config = dict(
    experts_per_token=3,
    d_expert=128,
    balance_loss=0.0188,
    batch_tokens=65536,
)
Below are experts of layer 4 (counted from 0) of a mixture-of-experts language model. Rows are named gate (a neuron's input weights, with its number), up (a neuron's input weights, with its number), down (a neuron's output weights, with its number) and show model dimensions 0-191. Each number is 128 + 32 x the weight over its row's rms, rounded and kept within 0 to 255. Numbers have three digits each.
Before each expert's rows: "comes before" lists some tokens at least twice as common just after its tokens as in all text; "raises" lists some tokens whose logits its average output raises strongly, later layers aside. This comes from a sample of Wikipedia text that the model never trained on. Tokens count by the router's weight.

# expert 17
comes before: "1", "9", "0", "2", "8", "7"
raises: "2", ":", "3", "ural", "1"
gate0:121091141163119092173107145142139182112104128112126148160132073091172090138109084131094166127110131137139115053133153152099115087211150118171118099113121136141166128113087145100128140152137121165127138165147157130132106125146169170143045061178123095098107172146109180206148152130082064113190149180147129153140118205200115151105136120130099159134121177083085141066064179212123139144097093108101121117169145126122130127123124174072132200084119166122183086101168157113158140153082094116140115127111105080134146190157105161114161111155158118148109136128104116112091163153146139081
up0:087161114048109166153165123135101148133173091118173090094159209148080125084129134125119098112161181125102112132128183101130135135064160121067120115083131162145077141142084095127140101145152133140060127106125176124136121143097084060092192156146085175126156074131107054090147092137156218179097113133135171095121145096097107167101110116091140133144096184127111139147212119103139159110149142100174121173070179121143144105112124139167118089103115159138076193088078146130121068102141106128137143144195110167162114099124115110146124167093125099134137148123111058146107147116118140155
down0:068098100147148187103111063072075102144113171105130093177125132111053097120156134111149085121083130144168129179102135174153163137156135101115147097092093098137089135151093124148091153160156130134090125113118125081113201087148074092135128147128059123102189092161158105121098110110181216146201108125119141092150129129175118157201107075137123092137206110124197136197105138163085170147158130133153107110109102133150104138082120176163071076166123090136124152095154131163218140135144174174101131108155135149135126075131113107136121122109092121083109129151127129112159135111115117101
gate1:133164118087109079200107127116083123101123177124091129112174162052129077131065164101130083042169092114157140105087179158159065118112086113129144161204147115104107082072168146134065128080150127126140166060148178116155113106148151218143118142221096188087098120157142107121131136147147159128132173112097145127129135160146142147167099114124105137069120095117154133096089142126176052136111108162083126157109136115107112164164155143189110113126109075059130141109124124084139124091106160134152121144099115121131093115158133125120101136188138122114185089103091129084112157132110116113
up1:082115089170070139206124119092135146098131146087152109091180176115163114108126142168134170137119132078117143108137180108180117111141102090093106135113092091109151127145080170125102101150144129155146173102119168079181116077072101128173103122194043161126166132108073152156144120117157192176089118115103145152143103104149132113114116159192107168122124108144140170098156149189147132111138069131098161170121165188090148136109123129167126101093148083095110041136130116133106112157182101102121188096136097149166157165129108132190125164158119119121097153111024168102141100132094147088
down1:058132146094119140153075117127152120105146139165090061158126120104149175175107201171112147152154159177126143142109181100120145129083113125074111110149094153206114105097137117113176126070165121092183128141106166117175135140154121137146130187129140170132157110100168178115186182194141098143106139104075124145130143113119200157072134156145162144110140173116102129170116206126128149186150085116106127185106131156145165127205157111119110125125126142055101146111130173078170125116112171074134145081125079138101132144145177121157110177129106134171144101165094122192099161153162167080
gate2:138162130137124111154161150143128117177085129139143150151190112120053105159139154153159140131249126121070117134093141192206125137134123119097144129138154112168117135153187189089165098128159159069202114162089121199125139113136184129129123114104125104140156134117165104101128130099133156193167125114160129152092153113158126147067167182085139159147056115143135108115142074137090124096121123143117112182073111072128127091093170085164135110189100111087166100116129095178131142138126088162059126136102129131058129096089116113122123105151133147120167178099083072161092086114150119113
up2:061084188075148121097142125059120135082148141143047142098115152116126113157146119144111100151064113106150186083155062129114092131139152160170098070154124146122131141103081087123094134124106144163102119122182147070100153127087144082105129163167142146096114111096147101183070128134157124110127186094136146084173081112065142135128105122146075108085149173137165108118119123129195132088143127118155112098130167128135065135148142090115136175108125131168096119169094102062140132086125163139137070126145117105129098088135157102115101168142173059075043102114152097101153219109166138117
down2:070140182097123110136045157142123170154091186167094101142137103173085192154154118162150156101092088110141139168178092112134138096138173133176147142114129160143194028124120145111085055084136102090161134169169109140116148121116139114105151116059099109145113130201161151134093068177158137104123110092127119141118080134108068146125109120145177146170146148148080081099084143149162158115117117130150158115159152080141115140117144147136136185114127171179069155160126080144125122121133109108100125115071190175118137163070067118157115180166134105104149107055120161143162128151146104137
gate3:072145129130130068133150124142167141198151077108134155173164079153047163104117068182105098051169109099202145122102147174118103166157150174145138065139090165120137099138153142114185128103126124131097131092132142106085157120075118090166118121144175089082120136092151144156101168094133093150144141193185129143142125132144118096148119065166094136147092151155147164165153114109154104178128128121096144109122107105097135165124172085147092152093115111112124152074135133150111191133070129151150129113143132058093125087124115172101121129182118130137201158163199092097041122104175135122
up3:144176120093117041151145166076138166105091046164137175227151134163137111085150136113145146167136126151119138124109130082127165068088135128129100098091095133156179138056113124110149113103116136128058140159124134112108129074089142121182112090113180118120137122159068103152145077123143177106149209139085092100157107146095083106152114110112163134089166154167112172151162156160094099127130166104136173137143130165148126080170143082083105135091150134134142178152090192120152107112116098078146153080126095196136100121116107103110153152125076090089123127175086130039140122140107125117
down3:112134089139087173132172056077170135180103139081187077142111069126118123119172118143153132185147145148115099117108121120134146094102132144130143113090115131108124122115135091060158111135151127148138143154124161108148091111152136072155148138056137097140122061121134110139098089157180151105143120135139107121157131076135137177111191117159105134144167093089144133130112043168158078103214063182133078087125224118143161165109135106071166156104154114132097133103089202174133102175153135117147163117141126149097087150140177205097160174082137137159125138114127151148135085140175099085
gate4:149135065127146120162095140136132113128126123146118143093126116115125165140114163104120103170071103101188093143090098123149159100070103180093088099145078115121161126169133093078162110089150136141052065101137115099106139125126091123164115148150126097154086151166105097112099139121140141097127075156125170136133080127090101106196122205127174154124110120162167175089176134185121109094182123142081139195141151064116101133168222080051088059178107122162153076162168164161123102085117128138118126089088119133107119064132111131138152088125156185114106139144123111158114191129116077115
up4:104092091170113106130180141130111110127122127139104072135150131136174088124098129152081124075133120137112120081102097110130130166105123142093132158049151097080085140096092187133110094191116161173172070157122122153115127087117136099094158163082132186073167099074112094154078097141123081141146142150156109187091149175109171131113113137120113106174153125130094096147158110096217147122130132156154152120172147171128138107110135090124185066107123157157111106138142116111130153180146081078051119138125084101153127094130040150131111199168139163182127157116052151089168074148161153106
down4:092103145126116143148075128122158152100159107127124186141108104130155075192188044151123105153151130079139138118111103095156133175102124150135100121106051149105130075145115111051144173091122142148123089116085147084086167056065116084083176076112127100172094091125119114124107147111128129093124131127109149102110123154124084142154148160090149113137099141094104071105135138141133198101160094156114109079166130175187140122185129152115136138129142188143179155062181146104108182162154129205084103061149104109175109112064126167163147148095123116123143151099128178138117158135192118142
gate5:132070172161131108151115158142120107143150083084088179150110118073169126071147068115115172170109134170150149082143074131101140129142117097128046099166095153172147195170102156174133119132164147165089144104146120189145178176160139148131143074125099157095147137148085105147080111085167133023157102120099112131128067158156138181152100142146092151058113130141131163143118091166161092124131157148168180109139138153091119107125207108067127189127126136151100084148182154173107162075181106095132127139144142131128116144103121126114150101188143161115183140126131115093147157084126168154
up5:086175113108178144139168106066124141135114130171186085136115146203125094115087126090157094110146184092164073203105170188147119121115145150131167091067138158116131170163150123097094145150094111074124199094114133121141129082082121121147110190168146154102091114127148128203115128117147148176113166157127103121194164140131083080156122147139114124103141162056131141082150199121106117092117142111099108172103143134134157101154079113172155145150123088161105150135056094127145139124095093131092124109190065145172101079147185103169137128099166142117100144113104144083118088185125159087
down5:079163151152151128160081123042067111172144186085143095135138123153103141094107169057161141111105100175154191182048175142129085053107148146169151110130143124079053106113140145143112090184050094125069186158108165130111142154131081131108105123128140129098161142120166135127130096137170172140108125156162127196150161108116183127157157119111101084151142119123138147132143120165105142133160077146114102106102095181160094122167101119113142068147145166150125149114159076164155067195104166166147147115140091104145072111122142146150091166121138118094116116124128107094175124110108067100
gate6:152136161123108184086098113177118131146125131111102179127121102079118168155138146164102085111122095101172079120159107151067138152130155078112144099121087124117137142157174116150083056156127104158109142190046084152136145139089128156129146173138147102095098078175115132148101156127128152106237209119144106053139094129150122156141139130109166132125139127118111161117112092135084099117115137107143180054143147108156141101159138213145119169097174165134087141081124074127192065092143162124179155094182159069158097182158158124116060121140130125127170153153133133122106136162146095124
up6:166117079160100197121121132176074090155148058160101139099101154203176144149155159144105133165117099144147152108173125168142112171170126082135139100120073098135155206151170138137069128107157126164163132093117081120129069135107137149145154132118116068094107053171132177082049148135123123139168093092064093059089136146161158149176094145157156174124205099117149143129132114131162130128125163174105158122110093117109099140132100111111094138164149076029084077115133144155098131174114148127103158150128089093139102107150115094133161139134110152123149163121157146146132052104150122124
down6:104081127135054110103132146109145110172137081156148096134091145133152133122181096119140122111130105123124136161175090070073129131142165113155134080135180163139169100081132121126122144100147100172181095142169092160166071114104158114142079160139120119115102092108084076108156103194117092138129105100146137125115135156115104162115086182156167157109143064195120077103157123127123104103154123136132095076113197139129071155172078049153146108118152106162080121191167127091146131118051102105107104132083162083071140082117107089129190119138149115116086106116110186065194152169118153087
gate7:122116135121115127160149165129117183154142112092105126081160144091168151110155082149103175121076104140154117133081099152113088068077141109082075162164122117131122118175151074086175065137155117154097079079166085110146035095063093161161114109188126115013113159092156079182147144113142165091131114119091141158165118159124151115142173071128111177077122129119166165119129135163173173175173115120084121151134192112154122151144171127137103157123116119114151072145148159144112123103137127143103101124099150135132167166119112097135149157211066126129169115165146149165141158153133085162
up7:097093162113142114098118114144149100183123118122092117127149133131091172073165108122106173095113134077129146144147103158131171120072143131125117137128123092171107150112124113121098119159124095130080067155068093121109081174123148102085150110174125092143142095141186099075156138115151093108150109126138109153125092116129144164168157045062130127138126109155121136118173096075104157154113166131138191044025135116123059111138174104183127179096136166105171116136127110152114143116105184204138161100105126139123127145134104153128087065094118182138172085071199120180136103111103101212
down7:110117124091142127115133154135087130070147068115145131144093119168094123163127139104144124104056121119112118127158144144102161203145136103122192056138117154207139128146153159097176140114142092135102155028121130108116157101090110099096075114135125120141111138140089091133149144153149119096100057147104112051078158064085065129195104105159113082121136109156110132083138053116124123065095206139110133151119134097074111077075181113127121139156096165203172120147113204120102102097128131156167109132118139178175104096156121140087101124111156156115131142143133120145075100135110079139
gate8:153079182113119111095094125080146069119110139186125121172137092106053084126146170070167150128132108059126092148154110167136171137122157143170100068139112152118144138138128071135104067182143065127142140166141162136133086132113100063182173150092095132151111109159149089125094128137091226117150102140120105140142116103053149141174143158058132133086088131159116121064146150172074175153089139164143151124122152151130137109146153062107079105099144074088077084133134126105114116129121160082146149140133132125159108074150078112126143134186155115118154158121146090072152054140099130130
up8:121116152118156084137085140161108146116141115102088089105120160118118136139123158125111139150076057142128105149123106129153138135173120149090135095162141105173138094088150095092130124088114161082143061109144115101134122106130146165095126109123070097135139163090106067139080103102147183105120082144067088075043094082125087167113126125110116128067126132164186142132181080168112135119174120095092134094128184181142154139088141131098133151118112118121168136155151193162105163154121107111159095120118173128146133118160097165089046149181103099077094124090027169227063140102123112154
down8:151140127121088079119144086051095106140052167086086107151164151097147147130102160166118119104173158183104157106167121120134095129081197087153141111122167169179083131137073136157117115149128088122084133199140159148116130129139088161144085098185175145136170131139154124150086112150093120166160116128106113139142119153072141082140143129107152100151112117130161130110096083072121187149054094101169182171150118056072125103164102143143242113131165149163111097105077123145089122133111172152066112128097117086110154165104138088112087151139129059155130155133123132111123117129178172154
gate9:147133173098115136077091128184134153126150184098076139133117112089111136096112144104121123183117125145146146165157130176074141117148112090095084192131125146099127113169143089117165169081188141157065148140158167126137093114160119130174119127148062095167165114138134179167188135123133050064115145127107170094138108105120141131070127204108113161099162162136122128142139146174208155160156119113159136080146109152110113162161169099076145180086107159091125164148122142112131084120080151159132092094098069085095157127135170164174098121145125155141176056091158141172201138113104152176
up9:159100109137166129069151117176079160137191141129089096082107092094114071097135119077135143135134142113213110128098107133083205117133164124101134156148111089074146106131129096149167067072132111171055122148123136057131084117119119104111125140123141063163171121147137184126118115079077116100130114063164129108138114103087119097137110176104120177095184149101170143129152150138178123172117142143123182130133104184094095128119135163042068141074106146156071158089135098161156126104116152147105129141113060091172131161137132189161114120104150170183176146083143088132141096130114125141
down9:150130169094141100118152108149117106081048125161146064127121160156165104105120183136151165120142146148175169184182167175087156194108153100069108141139125078151119118131159088103140105139138144182093104170153154140166105146185109193121077175151135080106103116096109159062187122146169129108105133139067124122140093173132147148153127074090146116128088119047168121151092111127087145108132215092118122132061146127109092145112094172152150147140165135158154137114157147141108104108033110158126153137095081158149138106138123120163138131124116122211086088088087148153154128152090105157
gate10:093130147124099108088040128148160105156164195093123134141123123079113136138139151175127130066125182169156090145136137168143055154071155168115098054132168148124114143176104135135110100134148114160101191113117155126161145121091179178064097055196155138161110165163055109103155142115127136130149133140115133121126149121094132085103121141117147160162117127051179123086114175120125133110108137126112124168165181101106107125127161152064073149091109147113060113125152170076141127143084104137086109140197114139138088169129142099174077129094157132147108156085179074092076163126106104161
up10:126145083102170157095152082128146149113134044062149207083149112151064108116071214101117124121098105138137149118124108111132141107138138170154116142167132091133138123102112129062120086112118160139134136138154102128127114150156076079141138094143126129086118116107182097156129172177152140148110111156128129066190113130104167112152118119135148149120113218157116137123069100115110165140097178102030148130179102153126103134127151140091157074163092082093097114146142128153091101115107157177197117147146184144144161211167104088071140206162111118112122074096084126126150103102136140122
down10:077114093073061126126111156052122136146159063119140204103105130102055079073161119090123148156144144150186117113137153101168119171167087091131140129092110062087086124141079184137160084152136167123151158186136082107118144137188063074131152150088142123103130148120150104117111158133081098126119110120169119055215139156140118106146098141122088171174143117137167130083148152146165169115098179134122136121152144167134098144123086094106097119151115133084076097113121189188116082184186122116156135108104128107089135098091141143099152119135106164158092104117102132136197163143107133103